Below are experts of layer 4 (counted from 0) of a mixture-of-experts language model. Rows are named router (the router's row for the expert), down (a neuron's output weights, with its number) and show model dimensions 0-95. Each number is 500 + 40 x the weight over its row's rms, rounded and kept within 0 to 999. Numbers have three digits each.
Before each expert's rows: a language model's description of what the expert responds to. This comes from a sample of Wikipedia text that the model never trained on.

# expert 3
What it handles: Opening parentheses and brackets, periods in initials, capital letters starting names or sentences such as W-ith, H-erron, X-box, and CJK characters.
router:455477554465456551465444531543443502454527554523542552551551529536479447541527507555579447513460479543449510519486462546513489468506446551483549468472515537488555549541489459478551456462547510548442462548455487552557450522468532452509462549447549462529453551490516467451457527556489521443
down0:425495420470491542534483512501551486467564494499527502496553481487486566526532442482494434499471479532541533558481482566493449490523513510439522484444491411595513506558503474480525507483456534509561466541522462479535494407473481448453494543450575447451499502522510506488486514585435483585
down1:442490544446559492536466522502531524524507564420488452480469473500548569517505440473547481506548438573445497504463492583502528529510546532525471458470496503523559501556515517551518470477514469500511432423508492507492468481423555518442489477456491362512438509485510517494432435486494511537
down2:473603557580559488459469520485476535446514472544496493496459517551450544465450494506523431549458530519504614487485504595509511469515516552480502516517440453469485466480520517515534468503475480482486433506490459506549449475491483529534446499441531360519488518513479549482513546529563490525
down3:512489451451515492541523504526524494476537470509433532535539472478445468486530548480524516497437471523515511534455521623536428460451516480498506498536543460478498501468450417548473580487496541483470535507464511486485541533474443543560442521488566579499525584541489534454511559475491577584
down4:518504450510489483546534598473521523489362500460449445472486538536508465426509490488555507473543486459510461508465504477481496520525422469428494510477530475510460551552510484570481486541478516515481525557482511445539473413454420524503532475412521561532514503469517508547487481584485483442
down5:506555443480509535526490535450545515555451508549428458484477519514482491524417522480509473506478475416471525485487476419544477499489505517426520556492462530531564449501494476506476495370574498575480570497551525466529514504506515493512529518459485620447499510513429545497536451498510459517
down6:472459471442455530557480523517476451548451533501511526518541502462480499527594466411413436519501512503498481488378516493534548530477546525574491531458536512502464572481503580491510454502453515556548464502528548505552472537478441560464519525485508528561526542516578516484490511466560498478
down7:520520499524483523531502505506545507478516404510459575512500475488428486441512401497525501451423429531507515507510574474511482488548426507530513550476481441511434535538439560593509524477490508560514508505460509436584538461470541566560455561531568442481510494499523495491474536483524511507
down8:506545499462463521466503538523494488524577467456574461567433513449528452507499586531529493554551520505471427489526443464473532458454595573488605473528500502476546549477487499434454456395464490531489465502516453473464535518455474482484474560497543518482487543536499521488478517488508513436
down9:531467456498510512504443528542484472532550492558518472517473550503487482536531523512517455484589594472470491490508466461549489557516486427500527482530480441538544509605583510463608450499505510521489515452535449518482416513499466461477488511511470560468544472563507533478463455596498434505
down10:522492515431474389565455549484506472456594510495491497488471463564520482534457529501512492449512464538492459536427527545469455520541469403509503455498427479487503486499509527499516543457441580476548510472378440489528555525549492490568472461527505534512489537530515487486493560475467477469
down11:467514557493482506512497485475569530516446549503479535478466529513455457550462498627511481521499545500482468485523503482449444556542527457541508520523505468481459428474523493475472522555468488534496471493509520502466477497586546460502611563538548440413450467408491533503444484443543452479
down12:527442504502535469562404476484500428498546440484472536439489476453507511488503526516515525542557539522471482489483463524501485573472561459533488532498469550435476504542539566485529451556476555456536451416429472520526465522504480543542439548451487482526482434511506506594512584529451516462
down13:526481499498553466473455513443452495508529557490538484438481474514477518493503456499442480466512577484521542431435444481515505608488576544537451528508457408550510463505499524497469443570510543498546556545512468483500530478500479464497524442483469567558430546427587458510517509462502510539
down14:542525532499528440503494524515530504485480487516501480470475499484559543505502475549529461481549498546495553587440448457579532518472514533571415535515552395550546464472483504500469513548495488444520575509517512547489587480534542568514511527561497495529461465407508535505483425420503472504
down15:447538501559450450436470496549507506482426525571482477459482544518551586529529447458529483520511401467553442514508503502554518492489486557506531435499445546429509496462576493566455554526533510474482503501517547484502517481546530462516422532563516518472539513561474467445509544432499508453
down16:500541457503497468475469467453458500527483522520529560505521460503481626491523542502494460563474482501458455506499523498486505497506467515449535511486512521458555548490517497563523510515536473495441380432527540501501539485475457474488497503457483297504468506511524473453508453494468519547
down17:510495549472470490519544527479522448485507503478546502467445513478485555490507494499530374509450477514524545477502522503430487519534488547422437487465479452500538479523488430461511527518520495517485558515517482516406498446466498540519524498394475380508451436449586505482420545513535522483
down18:461523525505516484469559499512547449455453498484544481491506504499480627489447526409532397532523474502521438513510514510538492438498523506474526497510455523510555508516445470485475464438518471438420467521512461451516501391449535531488531494425459475539482549440487567449491471512497560532
down19:482512553522518506528436524508498545477494554609501531489572512529463459518539567484491511486466537458476460468537539494423496546470529483520415538559489503480530520486453636429458556479518492469523576537533504442507512456546532472464513441469476528500513521560512519542529506557469452452
down20:542472566524551394460560506562479540505523481495508483512521402456546459484561471540495505564452450547493513508520576582495470527522532474504423448485451470487506479481468446550521578516503526443514515445522459505496548543557465436489549518450580497518474505521530462542514488492508546529
down21:512525410491536481467461555519505503494451471460559498516500505500511493530498516476439532529446596484479479526499496471523515522501458513509592450443494543460437436421461447455526479560516536444470557469497578490591505461546485486576430591492496554518500497457536517555518512520511513534
down22:455523432537514521570527496495529489501561477500495480503432538551488507487526559584483481519502569394481425490499486423526466467485565460483577498511501515502512442533522534488518436465456493546452502538461481485433584541478412430536509458582476481483502493502520502508483466555474536455
down23:461515561520536500547458464565443499443501455510504507541491522555554437397521530472493489454507575457538489492512493496496486500476462466448488471565520524525474508504443536457502484556493534517500451424410472517398557530553478482507576535522529506534489544505534487561617489488500494476
down24:485471510494496525507453502481520520428518496542480505578490480447475527433570512542502481521488487567480516585536472496456427492504492521526440558518539482459518434519528486501527491544494517445426430534514488476487553545411485551501443559494507342515488515544556525506486508451551491498
down25:473497505507518524451560515523527478429487494514518468559492494528478542483585489471525525438582503565460539473501484435526523476412435487501475496512508519446491511532466515512532563418546465502545426502496427461517466418460526521467481511565552439475423563512524519459442503505517578534
down26:457456586482547580469495471531558527496460545514563415487515523466523502539556462513465477521574453493569462504541458465499437513446479476471505498443475506476485480480427473562465514483490487471509497480475509546617519485435474466496538526485544457437541536513547448447445465443475499544
down27:467528487523549574543458471506531524469451498470495509528512503592480544479507528458506546534517479457475499533447520525523481454479461516448487573437533500476513504551504522504507572505510515469534394471474525450532488477519458542476398497568497383483489488362496508480473535523537507539
down28:505522494490537466485430455545491483488446465514462480463504505499549616520534543543515559501467507536512506444501525480440491520448529528456476590455444457463498442503519507500504504465469498524540486515476465450467510513466502543529467535479476298553470480510486494476446507495534524545
down29:476506506504449550469494456461463488453456502503555523499520421479536539510412419498546496480527445525570483515540509488426470460543498548560502440517427483487525499497506496513491467512502553611482582514488531478504541471473448492432518542522481516530425509506461495492567583498558414504
down30:428464508472526478458562491469495446549475538529505537436468518416505490518552482491491493473428468508530539511486445492530464463563452531519434472489505521555480503511474501563437534549552614522434507461499549494571501525502499510488547435512522588491589471473510545500528483499444530574
down31:468458563524570559497498500511534511498524518527472446494518537552554589517488503478475477483520471512467466505493505466516512544398541495561530509488523508481496482516485521517515478461474458449540402533502538492507459503456491505549456501466493278491483509511526518497493522515501478567
down32:422491518509533533434577483504480495510516456490437563428491464459597517494499432463548555544532470519596558600530525511499531512506528501515510489504427536495534517534452503546501452585472495484510488487584470461535459520507504510476474484493490530532482414518488553472580519551490468509
down33:498496435420528523492514523433451480512539505499509476586538514542476493525506542476473483490556565453503569486523503490482521476491516481491463506480475626499551475516565495435529464528526421461504427438397519539548548499525491474537454536606521533498516469476533528580473507497478504498

# expert 2
What it handles: Line breaks, list dashes, colons, table headers and function words such as of, to, who, they, would, that, after periods or table bars.
router:463460555491457544466447527523446529448538558533551556551564550529479445539520501555551446457469482548444534540468487552500473452503455554503549489438515537490555527553515444512542456485547519549460442514453480555554450524485532446512458545468534477575459550490505471452492516551499498452
down0:566571437523533609526483553505471486479476495572482523459581478492474481415484490588540475440523499474452532534531493498546519539522450530591520523489483510488515484526482473478571473528509489503505462553396474488545519501478512465510538471602500480521476507530481540502597472513513477540
down1:526469557529462551421531478503461557522511482468452472511511539474447497449420498533419525553555538469529469503504544516458496454516474462502459550446454522503498482459498494435466523530475512505513406518491532464416581457565480490507492599490480501551555530500550501480549450494407489482
down2:453497491517495484464503488482522520501477512465434498610517527491500636475504495499531499469508457524506489430468501516489543532534608484458472503447502457516473470570510495444449501472412448465555504462546541427511511538486490556485482535530526341488490494468522485502514481526500504503
down3:479515544531512482448501513431476519572567490503405505464454517476481538501459502475524560481498497435533513538472496505497511448472576476571529482484414496466405513515480429488507482406438467536543536538533467518548549468522533545460441502444501512594472524471431479521552503488475511533
down4:495491519508547492542472469514576507541402503486572424478555529501467477469465589484504487567459508484476544501509469499456548504508480521479474493501516518533428500529483457422468543477593484488518590479450523512477543523549499493475489557514421597535566502531551558481498466536528539552
down5:561436606470479511502498498515534483492480435483545524474429515504499517647538533551472513518449524555470450548414468537497528485479528525558521543501509518526479513573512442474456455492558518511568500566532506528479464521496463536534530493475538561478531500521497478586460531512456508451
down6:473485517472392442538471562477491473567490463496586477407480466476596529487440406455531500538496563467472503524487460542504541452504532516531470468521501536451494474499501586500480450464485518465507462509520551520541504522516527503456610497478540512475489467517466457439459484489441510543
down7:494455469515510518512557487492513522534480570536494490514530444527525512486525476523534510530514503437462514487421457507506447503443495604428552547485570387489514436542456497442507520438499497521549504426524494452541498594441458519476462572493591477463488493517495534439485467492492539486
down8:530479512509475565471515519487546473470569519467509522550489492492520501528494511455486454509510478362531543549433469560586498534425493562500482490533514445499519545539454543562533549426501475476429476570480513530489490487477459531509494549433495534530518464426521429498506456581519457501
down9:503444444529534496500478480565500484464423495492496499495549519566585566492476516545520509475469497490521539519522569493473503510597493554466547504478481556453522456414497499438518565465509512527456433480412533449487473475444434540487543498467431467452586502489499513443513520465532554534
down10:418519575431557541500459497509505450591467521498487509535488481459543576556447506408530460540430465495494446510481459465455505480469497511519456496471529517454488496487530494479556461540492501525519479503459504464415492440512494461530453484549526391525426507492487497484536440527544564556
down11:500512513449449482453452516486462500503545449487521536474477434538478469520573505495464577518529550506521473393501584493464545498480529534582564498529512488502522541472453532463551455556484521480583562494501476502486482502457504556499565541556499554438482510459529456512518465430522526399
down12:520467540480545549514483447480511541442464530529494460516532438570580580439446433500549475565499537518522512454441486477493519528553493504459547489458442497492562539579520518470444514519531512464506502439511431477565524512497460469515519466493554380513503479464478528508484511470537409506
down13:466513499483496492547462537537526457476471489509478504533535538429500436480404544457433460479498510524494452521535491505482476496507664537500481501497557485516494539508501474528501482509496550516541577547518426505510546517605552532609545494502476524553482526518471495520484562530501431511
down14:437543468473469509393529588453417440470583459532616506498475480519441478381493514423508477491474483464486472547515483527481500494526506526508508499484516457537541507470478497520516488448526462490446566506521480477499447483554442517451496499479512586505485566518520446496468498535522506474
down15:455517562574459460526527511493481543511483489507487470523500567474523469488470570534455526541467526435472466476438444480466502546462479489523378552516486462551490529497613488525493523491530529495471494412475442493500489454462493493478409534531560492552422513448553466463496528483465552536
down16:491516472495464511479496523468481521463505569459518464493453517542506626532533491482451463574569532578495418481529444519539607533460473524531465570515455490498563472497535471489530465529541510468521439510481498480527484545505438430435499494451450501523476439479522536430475502507484452557
down17:549552528405491516436540463529475485502519440554415583529502454531521493574431510473562490518534472580508516512471466411493495469527575479461561475532487543502521535545538525520532491483514457525506490458545578502516458545460580481459491467501489553503561467484497447508514563532520541510
down18:454403548519419524510512481452511535516505554503439507552489515543462402482470538509482488485438490526518541405464531469525493463491498546502517469465499469502446475465548449558452513488501497561411541526539495548592512481488464497525487446478522598508490458499467519499533474444571441491
down19:504485448476565494523404513516513459543509478528474515480489588477528499515518454419459485563463550516501446502539451525447526537464568497445520514510503566480492504452451487462483516491436501507571471465454538520492463514512510479544494561486438476589582453543505443491506542480428403484
down20:481556455452552487483431501488461451542560540482468558527569462503490457552539539443481556508574537460488505462527427557511526484502476503508520457527457463520456439484612453510488467506474474517492500442508530586499537536491474478502464551459484532469481506586473390512532479483479446511
down21:502456532521489457486537452464443515467499510558460492496456509547405516503552500516507483490485480626519505550484529465548485463466433476540494496467523506490547511443444477475494481557483489507468430517521478538563506550443559567548538548580587454497478469517459547473438556494509503574
down22:527488555458484465401444457541507517508560485429459556488496512450539544501474475504511541449485514505518475485535495519474568515494497512568488574514416529418473529489558482571606541480438530587502470525542523507499475448514506541499525436493541465476458470460572462551488536511487538497
down23:515517488550527483509494536529535555589514490503496446493519479487521489480456531499474470465444545517450456480528516432508487492490517528441376430437546492516506420509531409554484427531534512570503477498459519467493533516501514525548473514545520539453494425517427494532462482534484382496
down24:405471533520518534484421506532564542473500520514494476501455544500503511494587427491417497549540458574509502527497503552543463520497523480486512497435482468476495423516524495520467427484540472467439479519536492510505532433426512455466544512515486436533497416436510445502433419491435498470
down25:520455500483483454499560574472534516467470500486494551458500443501431502402510507500497508505513448461466505549532449517448519521537500472486523485563491519566453517520500621468556564555453471452542452540505530484471512473460472507485605497612504564471539517522503468498428532524514468516
down26:391425490474552470459503385479451488536455483535476427548456452492523535530453442429495445528459490517535530501489459489488423489473560486462530441497525539500442507480538508446515573480526539459505494548556510513490460507556480498450456490512501381541479497513482486480494541542494500485
down27:485456581507469530470496483505511560536488487546444477484501541498496519541481476487486500477430486545479470497395486448522515489477464506513554504424517558521556479541508456473452472587461524573557504540467513519507469537497400558471513497532439551546551478430478398508502482500573543537
down28:480511507536544521518443515408512581545491405485515508493530460579497524555512547421418499484527532514492518523520553479524508526522527542520458511474434525541532419456492525471517490492412443476548460410556571458534536471511514463509464484507501492440496464495463526537467483482571522444
down29:448499509505509510512473457472499515487496497493494483533492478545495661505541492471480481566507509515503471497483479520477504503496493529463498509456467497508548489496500484505475479475468480486493463493516494492495513495451491494508483517459503211469500522502478501510502505487530512531
down30:539424535550489452510524501506504528497497477398465511537424513563499520542527440566520503524507511485498526467514460514503485469487558416472466574494546456474445476445496494479498505499551480484474505463504531408586495486473530449462459470498398435539442451481490487469568532486548574494
down31:480466525477538529529445497502530486447545605453483479529546475525475475526559511540541525562504493494450494615500440515511464522523493504460402496542518514548446483446491556480534525529527480497436574473518432476532462474546551519489481546565544519497527557507488476558395465487521458514
down32:524485472491464423485560530471497508559587432498544498424411484516528433467414437497529497527489521501518481492570520523499516523502476530552521506457525543517554440468550510536503493469464530528496512553564519527500527534521490463462471505496435580509530497513508534539497371457461581507
down33:533475540512513475569415471563522509461510506417504508456492462495512531530473467473504472569478501500465476492514443480374523482471465491521491512474435503445467425521496530510453521530490493485485497415502516476523492546406484475527453488496551347450520536495461499468523560528515530542

# expert 1
What it handles: First pieces of words after the, hyphens or table bars, like re, co, In-fantry, fl-ight, National, often before suffixes like -al, -ic.
router:464498557465456554480447563563452510445553551535546534556538503549479441532554498555537445493479443548451570534502495539521473504470461546489550491459505514486556539543517451511548454467525506547490462519449538538554448524456525448482440552471556452546464555504491456440507520552465500455
down0:526539536524519507465446443511529495569447484542509504489516502519546625450514494488478523572461586500571529531516516500489492471525551492544455502496448477511523491495527457482473480510511500490522466471508442509477485509523513460482524465476499713503486498469516508498512528501418432495
down1:505446479441450428465472451512506504547501489510544531448498564490525518439447438482471547523483493477509473447479501490536463471500456529481505452499505533521482491583503494505525508410547493461461527483604413494496494478467461481467435493435430546465439541454464483564505481452533584574
down2:511519511455535504497453462462503530474513460454516525561442519488451494498457508507503464495484558498540429483521491495492403441489563449438484533530408497454504545499555494453538516507470548446463555581438471451474494527510501568508425499478503531512489539483508475427515448464608572543
down3:496414469501483536523477440430521500502523501477485504516457539507557563450525511528536480511511490499507503438458474521456507434461471535496473489446510529429490461485512482533476535480482438478505427432519511527432559500455480528554444541521575678483571482545496480538497503524511504524
down4:496461500511463525455501479526534485435524430472532451532549603597475538536549577503489470521456531509447484420504490483478473496415474522547442444474548496527480572491470546504547501431515463473553481466525409501469505468429506530477510523469479502512505528451562543466511474542494494425
down5:514523517526460460451490495568476473486488469479560477432481513476511463521445503474496486537552564486442518519423505505507531508510524520501491465516490518487516598478522530478563460533437579539489542386513440483505466503505574496454532574537500426408555487506437544527529554447503488445
down6:475499502548499534522464428509502498524535509488514484496499477510490642507494448500511469533548466505475556505526445481520488512486471531460539451477469491510527521509549432499472517514496475497452482494482437490468491504464554542462458508530471724492500538570501498501525525544553502469
down7:560540502475499481501533539416476521440429470475450505566537538514469508548483567554510488497491541452482441512494526444512486444475553491553484445510499447585523482496514517484465508574497531447497573603496489495500495469518550587486513483458516396488466510556464529458539515505445437486
down8:481487484460426475501545549449524509498441501439388536553444532479543533469463556524508481479577510454504495506548498504553484555489465485525520480435376500482459472437571476507531503507461471504458469514473471441535514524511511526465483598494484467537501511469538503440563541519437548523
down9:510520482488557535516459517537471502496479449467503484527482456534482579517512566436457399414480506479507454554525561507484466456444514477549480491530489498473458527507528519515487517467494543472584526464475472434444503508533435620458574480560526591532520566499531539522520490501548505482
down10:507561523439526541432513473538567480479513519484524491476601494558486548526514442467530516519462507572526482618495518499492477492503501513507575542459554414508463504510521480472489533517543472484537491484554473501452481483468514513506517504477416638446458429479508505511470564483532509550
down11:513423469506528519561511433493534498549600483501507493398467511530478475439554479486486476523543547445396459467530463481438474483567486425506535522475476507511505494508555622466481498532547487545434466488539498478460536479505513552496462491464476504440456567480535504459503529502450496513
down12:472500524452503570523485533536523519484459454560492511506536549594496551476541557509519492510552546464492430571485504493567423506504504524480457421486470509497452449463536542481517515489492536490537470468454552491556400530571519473485501511498555543444466461545454522525492372492521467510
down13:449554489514461513501494492522515472514449474495511521475505495467553496591604419553500429513513522495473537495492502493460563511513500511497586555530540496500562522549461502484492514565511500484511518435548438525557524472452513526368547532522582451467499533457582507539523502532545467502
down14:479503473558445555448413452561453496486537524474460494455565534539534501526475509517556532507563461496527536527531482492523429512492438569476503541548568523429477449534507496494396505478472503430528495546545523457490563542468518501515489495490518473411535465506446430490502553542480530439
down15:485561459529494507492436479483532503502475429466446499501488575481535412539540449461484501515502492561546473524522514505442471525470479522485591517500538470506519592540483436506497500505544503523500485513474474556446422482552516484440524574552513366564517500540495538502488478467455482423
down16:479511469499483518470573498452535571511542524502488530537519557485527534547500398491517465505538491481516514490486577515523490501582586460519474445446462508508440488565559500547459500460538515527501409466543580468510446544500550472478452523455451527465497533380526523484485485472501492444
down17:516502511478487467524535470442445416498496474452554524418429492495525492463571498450479511475487517417521535543526507518502500492558498445503511485520578456499516495483537488521469512443538627475467537398476538555526519561482476459497465533496523442520520502501469446604441517477465527473
down18:492544459573480486534460446426522550489503481504460503542505515503518447540508498477473419535550510507511528564415543485456509556486454496541535468512441446587511463472518483549542529581469561507469511475579514479452500526521501423488454475572427446437495466567505507509456469453477486522
down19:510548579518473484502518466490519487497456489479533489502533492495561486511457480532496580528509524557552531528547481440491498549569453495468422460497506488504476512545603439447519482491557460470534457459542443444468547421501522477473487504461492420387514550503569545444548487461464496491
down20:559528530445491521464525483529492474485557440529583526532512506491503496491463529507478492558554521561468477486475482569511515473489517516552462458621526511451475559467497467433497460564451524493488517493488413498464504459496562608464560516447537429497528541511514563457487450491536503433
down21:494564510516592519507520503394485543433558463473469505448568475562529475490525535504525492502506451459488482517533427471457439484537502458499546504479443490519511528488623490540485522511521431447448551486513438513521486522516448532480471495420535422519560517505555519504506466573465483513
down22:434485485408514469540555429524486492493495488543535502490514412491489479528460501540556471481495526510420449470562517483519528448478447452497506533530574528493494484538531540508475538506485498482485503501491459480540488516616535391507458513470502458457625533514540514487555512454576474488
down23:497507541516512546457582497493523535522520505503524501458555488478494577527529474512479529458543566563500517514494540500511471518465554543446529526386551529506530502540525494500502533404530480545555396439515494499510513401484455540500496468494468595576460449495499529541470469479560533527
down24:479543471537496517484476392560503538519496533511455550476482457486488501606436513517419494589495496536512482490458502518432487501466567542450503552513501446491546509449505491444406455520462533498550460532446436481529467519511539475506471502472565552529519482450410430482467513490511482482
down25:488460493522522518441442551449503459605630498473484491473474477528514529541469512456541501520456536541501566547464464549466483466512414435556429515482448550463482489489505490513498526539522518450552537524517483528469526477492463524508472564544471496475439541521484446464573496581523513443
down26:508480514578463468519462473501492450502551526494508524432437556536602509514443523524520461496522553439499533468538444542502515563454522553391588471468467473482538479506516484468453500477492498541492547540509474497548582503478531516585422484514470491478502486498492483473581550440514475442
down27:533512475492556489519529482517472423507530524516489506437452392495547445507456545430510484523573523499502485512461496557546520478456551568448497519518555506456511539524467447521528566501515496482514504472490510548488516499555516436485473510530536417596418459446481518482481441499425537416
down28:461524543466518517516506479462482398571509471484516528420441488479530476500442515498470546466461549435508495463582452490549546482499563537504537456578544504505479482558495522531496451441479481494548514474478498568490525513491515481459454427512553441496492494536473514454569516602448534578
down29:483453467488548526544525489548481556482502528565537532561519621503527517527534485550510533514479524501486544471531489516472532448479483506522388489563540538469489457486485470530451543497459452508444536528499499545446526514466577493433476493492519499513561535541513520454483486537543411627
down30:503532514487531512503483477478504516485490498508527483529485519507482622507544503449519483541514509481452501472450490526485565489539522486436509496482456507493463498490523477482470482467510508513486461479510465510479509496500547518515491481507492796505475495495495514497541494497503498533
down31:471440559477557495553481494584510518468493614439490485529506555495515586450484493534550450566534457488498498490488500514485512491511494455522469452544509483536498505475510462489504471521501506503475432403531520430525500466505499535500434558537487682472473506491510484496526495503504531533
down32:505453439515555421541523510471480543592478453476458484507490415539505491511533411509481562538452495543469488589494556521521491510409440495508447524441426487525514501477485492521547523499529458488492557541470482536435498562557431525539545499455501488504495512497540545518437549497433512484
down33:530599570535479422542518483477608430538463429509464534493488546475574583488482508505517500501544499481464477518512517506473471504556550527514469513522438588471536444473545557527518553463468494483512495531457498447443491500494515486535510415513485588523492521496462524546478486566559510503

# expert 0
What it handles: Middle and final pieces inside proper names, taxa and plurals, like Pseud-ant-heraea, famil-ies, Tomk-at, plus frequent the and and.
router:459492555456453545485443543540446529453531558547548544548543529540471458547535528551551444468483478556442518537496467521501476466512446552476551489470502515470556542531499442496557442471535509527469446511449544533559443514470550441505442548470562450537446550513506458447507524555479492452
down0:508492426542544446490536511554418460500495537523486501528511498508470426456544520394469485481480568480476519481500463448512518459492534464446525446539409538571454504486443527498505489491510480494604575445498497535511511553622465461496511512452472424521537537532500485468496486489525493489
down1:470490495492472490534491471522521478530525533456527554471480504489460548470479471494499451489558524477471449450487505549418511496507541469516452592495443521472492443514549484494467510522489469438466482523545469540480520514450466510514473462461487719556477520440508464511523506484556514544
down2:467442471524444489530475527541551500514477512541441509452485551401557505477542567478471450462529542434527470464513467526487504426547466460414419555486521470462509444541535551467489504557534538491553487486503452508485571582499521470465497497489530593519464505536426461550498503530495506502
down3:522469428498511449548553508514455494505538479478478514485503469457573473505481505467534558537499498420498534581533458457449460507562531512534525547497504549503460531455524463488465504517509509483513491590537455447509545524567468484451448557507575380466440502580486458474528567516511546465
down4:470481495448521501565410509484462510507564558536524516519461504516467485397468513505607438472494480508504441481514478533481464446515557483500513435487543452524478501496528449492532444520472532536513466432498597564497460559502492611509445524495503514551512488485476457464424546451497477490
down5:540514496524425459490462487489453544480447488449480451449552481503505459467503578491437504481532423537560611450477483544425509501477472506554491562566535515536467489514482531486507458486495463498450549456532540526494511541541516547459559513451512470511521431454567517494556511419531562458
down6:533473545531548542492448479493497491531504519481440474478469501455442536505531438548486477504457496535537513574466512423459394531494429483512419555563526464463542419505493478545373494499531506491486413512534520505493525497430462463475497530501478528528498559502501465505492446512508567439
down7:574513488481443437442526473549537470428513481494488461404520471494497503462482514413464474472470545517472491479480433517501540548466519566495466462476531472491499470428517556444465411534463509459436502488543523468569449484499514496475464428473517458522571429487486532535516473524528540411
down8:536439478565536489441616459504466542455559503512527498506533540495539455478449557522517419531517519522480511519470505442484481466495543508456559544541480478458472548464465473521513538396459482511493535517494435485489486500554505502506540539490475358509498471551517507471532484543595482497
down9:433456528452536477529451492498497412538507512507436528540523520495528589476507526526464514511550494520514501482440547562532463473517547472483513515459536494447602539479472521525489496493381530533508480467525473465469514531465520501380497464435520610474524462492466479528484488477500520580
down10:482506438475544499504489511535501528503473508482522462467522478506519612471518482484472512544455423506543517492507495474557474503538482505481455443517460525516540509517517477496525469520524498471445504529503470478464494516482512511490490533456546740482489481448418507447496498471507579500
down11:485458522466440525475469480522389425512542538442512510539448506507564483507435448486479478506485513533459524450451377480500506523464502549442519531489521506562512491516491488509477473495440523452502518504493466444498487474490453476545438522457495452569533490535540505396540491474509590420
down12:526469500501489578429515544445504506554467483510480502507502481514496548496551498590482509451453507494576507513520475459469397523412409513455483488498415472531537445520556509532460441500570514472439532530468524476480543529542448535439488466485524551501476469483562477528540481498469509409
down13:429449518491522518464445409510614476520503486534466510465474531548536582468484527522507472483566492548593496517532558495478497468551546506443551521458495456531523523539480493497416438435536543476497480427471527480548518502501460557516571478502454562519515507459496488497532540522579529489
down14:396481582471548483544492578549562531489513439505456493528509485500572570495515481546477485504541508571521515511496500501481507531470482526490431548501488482434558469554563509475539599488532603494522547481488483441590502510467489512457507485454559568511427512469498482473498501487475527497
down15:501507589540511534511444528431513530511508479529539458506455510544513462505434450454549467527426491499470516542500542494565468507488421504512483502477435458499457467477531456504507501590479534515459400473520527520468506463545445548546513496465516407514556498567430450457533534569557483495
down16:483549544499500465471529552524501523541585516472446480502533507476568484497471506422519586459443489417467491472509590526479562466505525568497533502541449575459517479510489507470524512545435509495525457499514514453560472432498520485569497496574480522478566437567571444495540484474450488485
down17:447481476543530414460477453483467495500476465509474453494555566546508491497476440428558623502485501540431562488509499478446480543486506487436470448422470538453531429487485472502513490528495469495472480522528525458478500502402537518536494497490466587512560477581498457499550507549449497508
down18:493434527550491450497424496564507559490508473547498465459540505510546506474539528489500468477513493536493528484487517537521477568465536478495555451489478567453535509529486545503467519398489516459496383519469473478573445454491489501468512522391536506554479466412553516417535484485515493573
down19:433420525476466480515469514520505497498523580465530493535527509522520642511530432505461541532520496493486454476506554494474499488439530525478468522480491498486482457469517505448480484486497490458517423485497497504481472513464442506528478497504533725515485491490542483497467499478539476518
down20:458503530473525503514472503499514510455520509499561462448498480478516612441499495497477487527490527516557476488462461475450538589533482536481542511435517489476459495515502527488474535520462501496519479446535540491475483460485548484494465526505454726502460493466517559485464533523545515555
down21:459510496504570524462498507437485458502432467533466476478463477513509437504483500497486548497425533563470466518560472426461578514492444515530509501519473551514471537504516506462514464498559478441556600476469422473580495521544490507511458473491481363535475449540554471477501520527496534435
down22:484489607532491466566491500523484548534475482500576570546512494559575475537566473487492421489503453476466508486550413530491466431491514477432462403536538524472454559513486463494532484541522504463570505521512488454448485428487521521466526483447514477517552509572470497475455537462519552490
down23:559478456407469525435572538515464435513519452525434451462490479523517417545452423550549496500527536458475506503539519461498478498492590472513506455420531479533505482488541504420536409480485542518525533444509508516537497496556481538582547535557457476517518473514550526513505494440510506476
down24:468510503538501564535475501502475493527560508447475467491538456487573485479481460607492474531555492511459471559487524536577463564453413549536497484525479493487533513450457458531496526481430502517562464514467506586416526531569508532466532478416429473460556540511458523510460455480527532497
down25:481477513503485530506457517505460504465497506443522531494500469457487457553519588491497551590524503475461520468493490604506534434508456558529464470487540500462487585473522416556507561531454525510508479531508546507441519579494471453513541503575514373464468533559492479496543527492489508426
down26:512471499526465585465484506494535509449484516437482515442486533566495505497524552476477432525590535477540484527442482546532528475487493499419498518501446481577553486513531565526437523482529468512489493407476515509496422528408452483423489489473463607513454471454505498518447498465500460444
down27:496489562510600576442498514528526473560525506481486525484448464586531482506499462474513522515503494455477482570548500569494466546475495586526511552501480506486489478508485578419459499500530473544455342505484565490571519510537516497522564442485483508509515464481502558505552461497484476490
down28:531504555488523471520485439544541479518513542465490553564476449501525498498469499544562527559550519506439471487468504495526513526483516506523477540510419463540485455475470501548495565568570460507458463483478414457544534540431584510545475515478490579516538620426500502440533534531481513537
down29:422503429452410461542545508503581465505554539473411539559531483555503508514487439469517501539473436557427506520454471507528489517503488494480479484446525487538496482498584505549521473470413435450530499494501484514505434537521565525562454539510477486420459532510539534544483495524478445521
down30:487540432524526535520414488444458461516556548468484482458484467481510478457526457443489446519516467529490573515483434545437517512483529481498504510448409474544574510442547489534518526442537432493530581502534516507498497558480453540522535487479523523447507595580472469531435441525514534470
down31:461474455508508498497543499519531501488516477464510477459401433476487473540498503477608532474522565451525544488488545480511565504485540455536546524545478518437445397548434526436466475468520497529493428547410497542484508509529440545500559433519465523512485510506504490417456490450485449477
down32:576508497471529483507543532461477551499529506499570492500469445490427508521483507467524421456559486515633467468554486496474464519535468506463495511537502500503469443584446436452476531577493492522455492572470474463470481504534523423526455535553605499509479505522548512520529482537518545438
down33:492578483534463532496500484533435525445474398468515506489532508467482536540475473486561432540475509476476513562441479539457433495495481511543530557440566534506475477534512459491517502507522463425524462506500508501496504542532525530521422512515494574453459447371480536535477554440480565556